Weights of a small mixture-of-experts language model, trained from scratch on English Wikipedia.
Experts: 80 experts in each of 7 layers, a softmax router.
Below are experts of layer 2 (counted from 0) of a mixture-of-experts language model. Rows are named router (the router's row for the expert), down (a neuron's output weights, with its number) and show model dimensions 0-255. Each number is 128 + 32 x the weight over its row's rms, rounded and kept within 0 to 255. Numbers have three digits each.
Before each expert's rows: a language model's description of what the expert responds to. This comes from a sample of Wikipedia text that the model never trained on.

# expert 23
Dates and years. Day numbers and years with commas in dates, e.g. On 12 January 2023, December 11; also month names, until, table pipes in sports careers.
router:119136124150077141161117146098139126141113075136162148073147111133172194179196134079156099164105155169146167125103152129111094118169111096125128117134130127172139089148152127101108091128085156103105109094141111100121109098135150071143088087124159146072114044148136087125083151171100091140094118133098103095098111087102158090135119128130162118086130117087133140127103142117164184137135149096171087150131102105070194105131145100101132057118102198154090178162134079090154103137079081082177207153154070121107142061099152123072146088079138086135185061082168154113111097088124121149122159143086143109155174147192127098143114153109170176134184167096132102164070104120084160098188179114138132121153120109070154124165084107084176144120070113158088160102102132128139147106109180
down2:157157129100162131081123142161170156134193151162150107123121157132185138077107091166138148131149090076118087095034083081151127119116114124130121152099108118072165170045131145163136117154120116104113116152122146152119149075155079114112115125139108090110089119121108177056116146041157161135142172130092095154125128147113138138090134077119146120122127185133121132161113141112125074082099101157162115113209070134078103120144146172119122151147139068150124165081129123114077111126146127113133095121119190132120107105157110118109125193126175120075153176154141140130121131173134118156121137146182170113116122132184158051117090103100123152138117067193191123091150148116215146098128079131178105128145108116156157077067114154131153160071103069106140187215065083138093113094151129
down3:135079165134075098113104122159173116187112120072175090163152143156152089122086084085156092121098103158136176134173154170115119115066173078106112113114131121167187165114121167155126127173136097157114149132102153201177073170127068087114138104085193093140144167147161168157107135136138102089083101096138111093166106179107144079176168211089091143143132102070107110160119109187143128093140116124063114112115100080055137100117091108096135108132075121129126117152093077169156102169120081127083123165141126118126198123132090222154126135081161112107169145172143214109113136079149118121115134165182101147126108127112134134084159166117139122145074133141133090139122119192132075132117072132086160141144150135144176114150124142100120150184092116112132081133113167174166096104145162
down4:127115096111064115166193129096150118077051153154131121178171120102130083136127089139176145142157164116115204186147172123137108165130062120167137139138133147121148094116140134137141129096120170099199152134178115173071104145134136121082105148118140125123157168151104128102171106148129138091160147178084165175181086096154146089140127098121163124170094147093046171081147162192103122091094128134114122103148131181090158116140162144122135128161136090167173102197122105153170124061199090147141153190156071172123118105098168138140097114135118100186140203123116152158170135140115152157126167134147115132158116127109202127175143146115082116061147155096071087107123098099111091084158114114139159149093106137127123065104097168166124178115083090130092097066129168140135148130092186
down5:083112132107110096089098184140136137147092149144116114162140089111175104122158138091103113171073147124128109134131154077094109129100121110056104163155124128126164190101160153076138146099118130112089155236104138118191134145083171121129103122099137108109064129116146115120135142196145107125146108136093098098098066131163111154160127165109126131052137130085168118116142111123169215119102082162152131072140128143156098185078124224164141122088153111161070120113112138136118127115159105111113204163124137126179111154122127139123148105129109099111133165102123080093063114139093140091150129085172122087091096154102098090051156126112105130107079095139133121091169168186135152178087129096076097160118156095136134136170137092120135094138188111130113192202084026115135106176162136
down6:131165186147124144110146157094163154066095168146119133087132142155144114143147168129148092097157095124191159128165213146075160151150189104096120154166160109125109156165124160126096102125094114097065089125095107129123140097133124153091127175095144098135116107110093163116044097162127092144107117153093086117116094151112106096157122156133101184125136148142068187157108108117081169144155073175094123116129141129142098142131105113119112161116124109148119101177172179153139122152119149112140134091126149104101099129086127099120109123183133082073203091156113154120135126140163143120071166136100110093151140111141187090059126063115100191109117062150173090138151079134122102093107117116092176164085092161143112089150191070099144089072159114059091150163149000142139160131093081
down7:124114143105092112106132110081147116129090139145106128129160184114086144108113144108090175120148098092084141134174124090116137129082058161119142048196156082127097132036126137192086153165175132146072106110154127126099142131112095104136143091205151103148124158142124127140082145140149127108192139090112140087151157155143098174171136109103134173154123133148113056147090131154191168165131120160127078109130105147119125099089052159180160094142199117172090148092070122167145052144171140113152103173106083121146099084139102090103119115133120121135114073166155117093142141166099131124085090116109163199149148140135161151114090127096145106108111203119166117128195074148106168187066120092083200144078146088131152135118119115045176085149146119150109134117140093138105134152154125
down8:136096098147122167151131129179178119135118099106163141131104114077142163154092065190064139082100150186161136100154141118127119119164073100149086084148084171129121110155111082157173190111135101078134138146091103060088130155117133120171154086096133131090137105157068162104087110064147128159145070134110141135123135104111109075122165100132128162090106119209154137118123134150142086143109142128153192068140130030129098165083113122158130084143146094151171069129083184094079123123178065162108125093114140100133185126182109133098149139144102142160082123145132141158164161125133125168106190130192100098095032111129144129120151175147155113172152101153101094093137174186132119124097115085113192165090160149150186143157118111135135128121146142127103098101078111118130153104208158

# expert 3
Mixed fragments, taxonomy. Varied mid-word pieces and hyphens, such as re in revelation and x in Buxton, plus list dashes in taxonomy boxes and table names.
router:135100110108153085170101118066172109162122152209052131099141109098151134200138161096129120101097132070099191121191105196160155148145098069117138110132157121154136082150149135103142174103192083166110114114117115103122158138113155117116173085164145138122113087119088106174139089122079123115157108122110184097085121111112098065041158093127160175118135191169140135179074150117157135190117145151094119161087131033140101111139143174084124137121124135138109109121152107177175152129107154147103127117140084072110065103112129106124156137171105136102121134095138107063116122122018173113101103163088150155121150187161128112155085128147175135125104121139151128146201099113106150130096106159152114168179144176138086186064098139121136127147104147166129142163087124122155079154108124
down0:144169112183094090151169135141122152136094186076058124126134145125091116087165146106173109158073158151134144098120127149079154147094096164095105120122129177120129159096129143139139165116112090180164087105128125197088151157120183116096135091127120022078182158084095131114114122075075089185159132149097048169139176161214147128111146138094117183127093126109106109111087131181146131129126131109088157139130117172103155122105166133105153113115142151131144195124141144130201162117117117144127154128070144160104139106068078142103120157149145159160157203104119092102093100206115111154107154060120119132105116062074122162100150131149094080162071071091110143144081121124099105163168115148178154098078133163160115122057146150080099093128128124104144123151119136116154183122167138
down1:170109099112115102095110151163051127120137127137165101165131081151102142098162144132089130145144100148133143123129115112117087131202051144179172123142128127124070163139092084140102123166099155146124077109136132160110147110126099196162125092112167181132175107130133118176175133087146156169125142150116143148094130109140104126149108168155127072077161110111177094133170134118118116112106109249142135089184143142113103133117154107052149157149119163037158174070122124098132160110107118124133135035121183108103136137056152177138096125187126161125107164134063107131142124100185130101117143105064077095155149114102136158181167201131102119097155165115147159123121097171124137086121129099120099118084160104095092108173070125156142209131132135083065109109107147126099183071103120
down2:114149059135158111133120063133121100147172178130150122142117121092121136094117147096158105089114171169087156143139135100142101156121120181167114126140158147113143122160026179124156139071108157115141105113161159120130048137156110118118074137130120120125068112112162113116149158086131196087055117109100178148142090070094122124111131137129095122116091124104096130173153136135103167039147086153160106136149154140142140101168181163069111210152124187089106204147134092091122132117150105116144108123112089092098111175182157153150147157129115105080182104142148127151087155166112101117221131119166164108072103079149090106100142128144115157122108090102160068129137063160124167155065134152082090115168150129179117115155125152191115142125137120150179167210116056161150128134105130
down3:185085081142133119138110150167122111109126064076109115105109137195129164121159097116093164115102096132122155117136103099207121123062090124129071068158147129112128107068128084127134143121147109090103110099165125138108139156093179134144130064136083107088166127086138116108080075156145153191123148175124132142153167091157118175102146125119157189105117113172173154160073137115189099132193135105109095136097193132143157157119172103183096143102091074132067096075200153138061124114137133136137118090072065148176168136107093048165148103090127164163146169127174123148141130123069130111135140130141126115138158131136091186118183170106135199077116165148134097103204121121202080144157154183183166154116108125105104123096086115136090122155106136148113157144124144153110147166132127
down4:135118102098013150100114187082113133132121130133159141113115171063100187139138094136149121089125093136088128144155130108140153120128100154201102166130123093093144117082140126079178119163104131144145142169076169179138134218142140093133154137122129077122152117144170112147200125133159101114140145143140103158113123170073153137143116066173108095101186140087138153117102103141126125072139149125112087105138213089116114102144097077172080136195082150189161178142134095143171158146141203123124074121142106114142156140166061145158181131163064086151129162078127142169116102081146122118134092134155169133150133085164119142092119067168131074159106185069161092100146127110156146156121111120200135131168104137144119130152145133127167100116090152128122143173134115225155128143174161
down5:079115078139129146100115100129085134137113156144146212152158082122115101119160087140066146124178146114058158151148165122129090107172134159131095083075195124116109141123164110112101176158084063115157129120132189151174165156111189084147139143161128116107170106118086158127142069076105194122182081148083119154157072133098139159132073064141149143140136104095188095147187138043161085165115116155128138149083103109105082126095145125142139188140117141140083127126108159085110142098088155110172151112136149129156083112090098138077131129147125143109140069159076128088103160134091116142159093136159139089092087157115075122131105173100143134164113129127089133046097175163115113143148147139138156097158183108083146143142144182121093196104130165103102172137059163085125100160163181
down6:167182139176104103112139114103136230089128180168132158180158164143121108101120099098087118074109044140173118149123186154107164120190085124128108154119141125132174130171101129155094066099137163134116136135103182121169184198131128073094117069124110129118133122122127109149147200134076110142071082120129159135088097141110161133115113142140149141155139160093120123190138169171129126162095109113124102074163104089197134051107136120083161104099191139148162153119091071112152157120146117095063161121146146133113151042173075149148119119145129066074151135128144084095112154109115085089145099165137131122128154094152118103145104134177131140137134138179136086194140110067100110134179077091132131084161122147095150071159133137141171091108171099145180180137123088131141140142066121

# expert 11
Surname middle pieces. Word pieces inside surnames and place names right after an initial capital, e.g. S-ce-viour, O'H-ig-gins, M-occ-asin; also he, He.
router:152110225179082080138111100105190128125156166127094195074141106137156157206126123121162158151093196154088111092161113129118115093140184064134149086132175167131149123116185082128166144133108141132128142143138179148147113170145121112072097088164144122072148101155089099157190139121092135127087104121149135078118151096158106116121199137121168097096090159123141174070077129130159175122145083102145099131161115097147133084173184109094102086098078132112094149120086113158183137181123096170166141138112096145101128150091140121126120132206103101096081157151156183153095090131097139116148115113086147123173200151142081127177157101173111150137174126115111170071140076091095129153094185095058141119168101125160119083129171107155119107054105144156106106137130119139176132127144124
down0:127110133146073157103079132141144179073139122137097081194113129143132163156147134140114141151141142124110163114146113165096166061211181138111116105120118157145140164079084178139175147146149185112153171212100142114115172115107061116139130143156124176176134106140157113153135171149161210162085131121105155135103151169158077124160132124174153109138105099180082119102177145149163084136112144144056065105146166132142108133038062132122154169119140089152143165157076100173127138135128131123160131149076150175162079142094104134131131147152082095099146119105122180071119113134142144090167042097163097153104123127114150129074139108153137157164124118166196126151155066206087124128076138067137087160120130121137116172161144091150144104121069164173155132147150146168154135106173139
down1:154148110141131062105081162074159148129137138156149142140159124193121138103150073121092148094134112087107121106167195062184127092153147155138093143118142090083127182094129117096106193097112164112168099108167105151081131080153170198131110150113096131104165143152165075135133099189159116130177052114119138159121099040092123141125086085150191108109123133109035142112167095149097083137110148140132125166144180164134159122185136154161118121109175144150132099159139217104084082131072137098129098103156089100142153079096147120159113145126123103133071161116183128186124167157128145155141155176164155101154102114171116125153085161073158134117125143099146139121137160202154143077109129141109119164097170138142158121119156148042119131120161096128110144153076120110127092078057101
down2:060066061126088105126069130148158114113207151174147176195110144102099132130133169134168156089097187091129138099169146103137147131144111106138100107057139100159124145158103101165160098148176059112109137076151106137119079089079089116115081061097176109103127132106144134153110122122096167113124132139111166154158067081108126096106144135174138147149122204160071083084110127134203130093177127142147124129190122167085120071094159146170077126147118118187135111158195141130129066121137192131079178076106145161125097101121116131094101149171133110144134133125193132126072162133091136139167119097156136100111086100130118114100078104134118108133128092181181148146062161171122168105171187147157107100122094103165128117136157081085158141143106080131103114097107119084145181138109114
down3:141106161155136113158069106169129172156184135131132109118155121114120119153114132114198111087131143125098126101113139169111087166159161174099144087188101115134119110141174130121165109110132152117142144189124128158168131151145181077092182142139144145139112147187111112090186145063090163076135077068136086124142120148188089142208103139127176108143139105101133159139074098152115106110211184198135152180199139127177120074132155151108080136157110186123100115159103132091096129143117134201104161154131144128144058130104129122171082178140131144134115151088148096150159120117134167108077175126134169172095093184172123134121111121182124110123179127121082106163159090107087105159140118128152121170137134183213178125144127086138229146113073085117108102134133147139139137121093062
down4:152076123136130157102135210106087125091121170091142123183116097092084144149166083137142186162074114134109112065138177136179180091160134172167132140125137131106090181125110149108157171187131111124156144077148103151141155165165092070137171131117144124047171102096134128106188105091164146123088149163092107114140126149135129175131111151142138055162139110184172119106132108129117116130073117122134116129137172049159187134145135109170130136103154074114100148135160141090066106108125125160141155130144114125134117102131123178092161135139158144108141083173135140170162180071170123087080128096072139085149165153106077221091207115134104108075102189129108168149125118091127155118116127119172093087158109099102117156074159130187157210131080106116132145145093163142143100154160185
down5:148188145132141202078108152063132117091134159143146142170134071154128125127149174098113143128098140135125171108153127106185122169139108131070129126111117136142076184073037124162152157135126106124075096141153143157164089141118121086148112237108137153136063099129133107151073131131111070145145135114134126148166122130104136116155081153124180171159170176134130183059164144131075101111168084113151089102142084199144178198136115133122138131135139115116114122147121094114091105098130129094186122108098117060165125136147132094144065145125105134080155122151144167128128104127140153178088141121066168140116117171131111098127109117145094149144124064141113176109072164165108131099153124094169145092127128141079155130169076116081182127118067103163110111069100103051138127175051060
down6:083108116122125100139186162126138125091149110113078173140087095146188172078100163139121102115144147106097159075107083091096128176142130130104149154150147156142085148097118140119186117116121020126117117164119087084116199152114154138188168100146113114154134150148147137121133100111176143182154186166118156126058149139185166152060133101129068143146115103102050173092097148134087107106129063120135113127108169180106169178140120140105135145148171132079093129149183192112130115135141087130055151145170079120158084132061174105128136172118149143163122104139167092169119178087185099099177129106070105048113173082091104192107110162159126154123139084131093128101139090142085098160127137103191128141122122110087146185137137101134132116116097138078087088116118116171135097112131116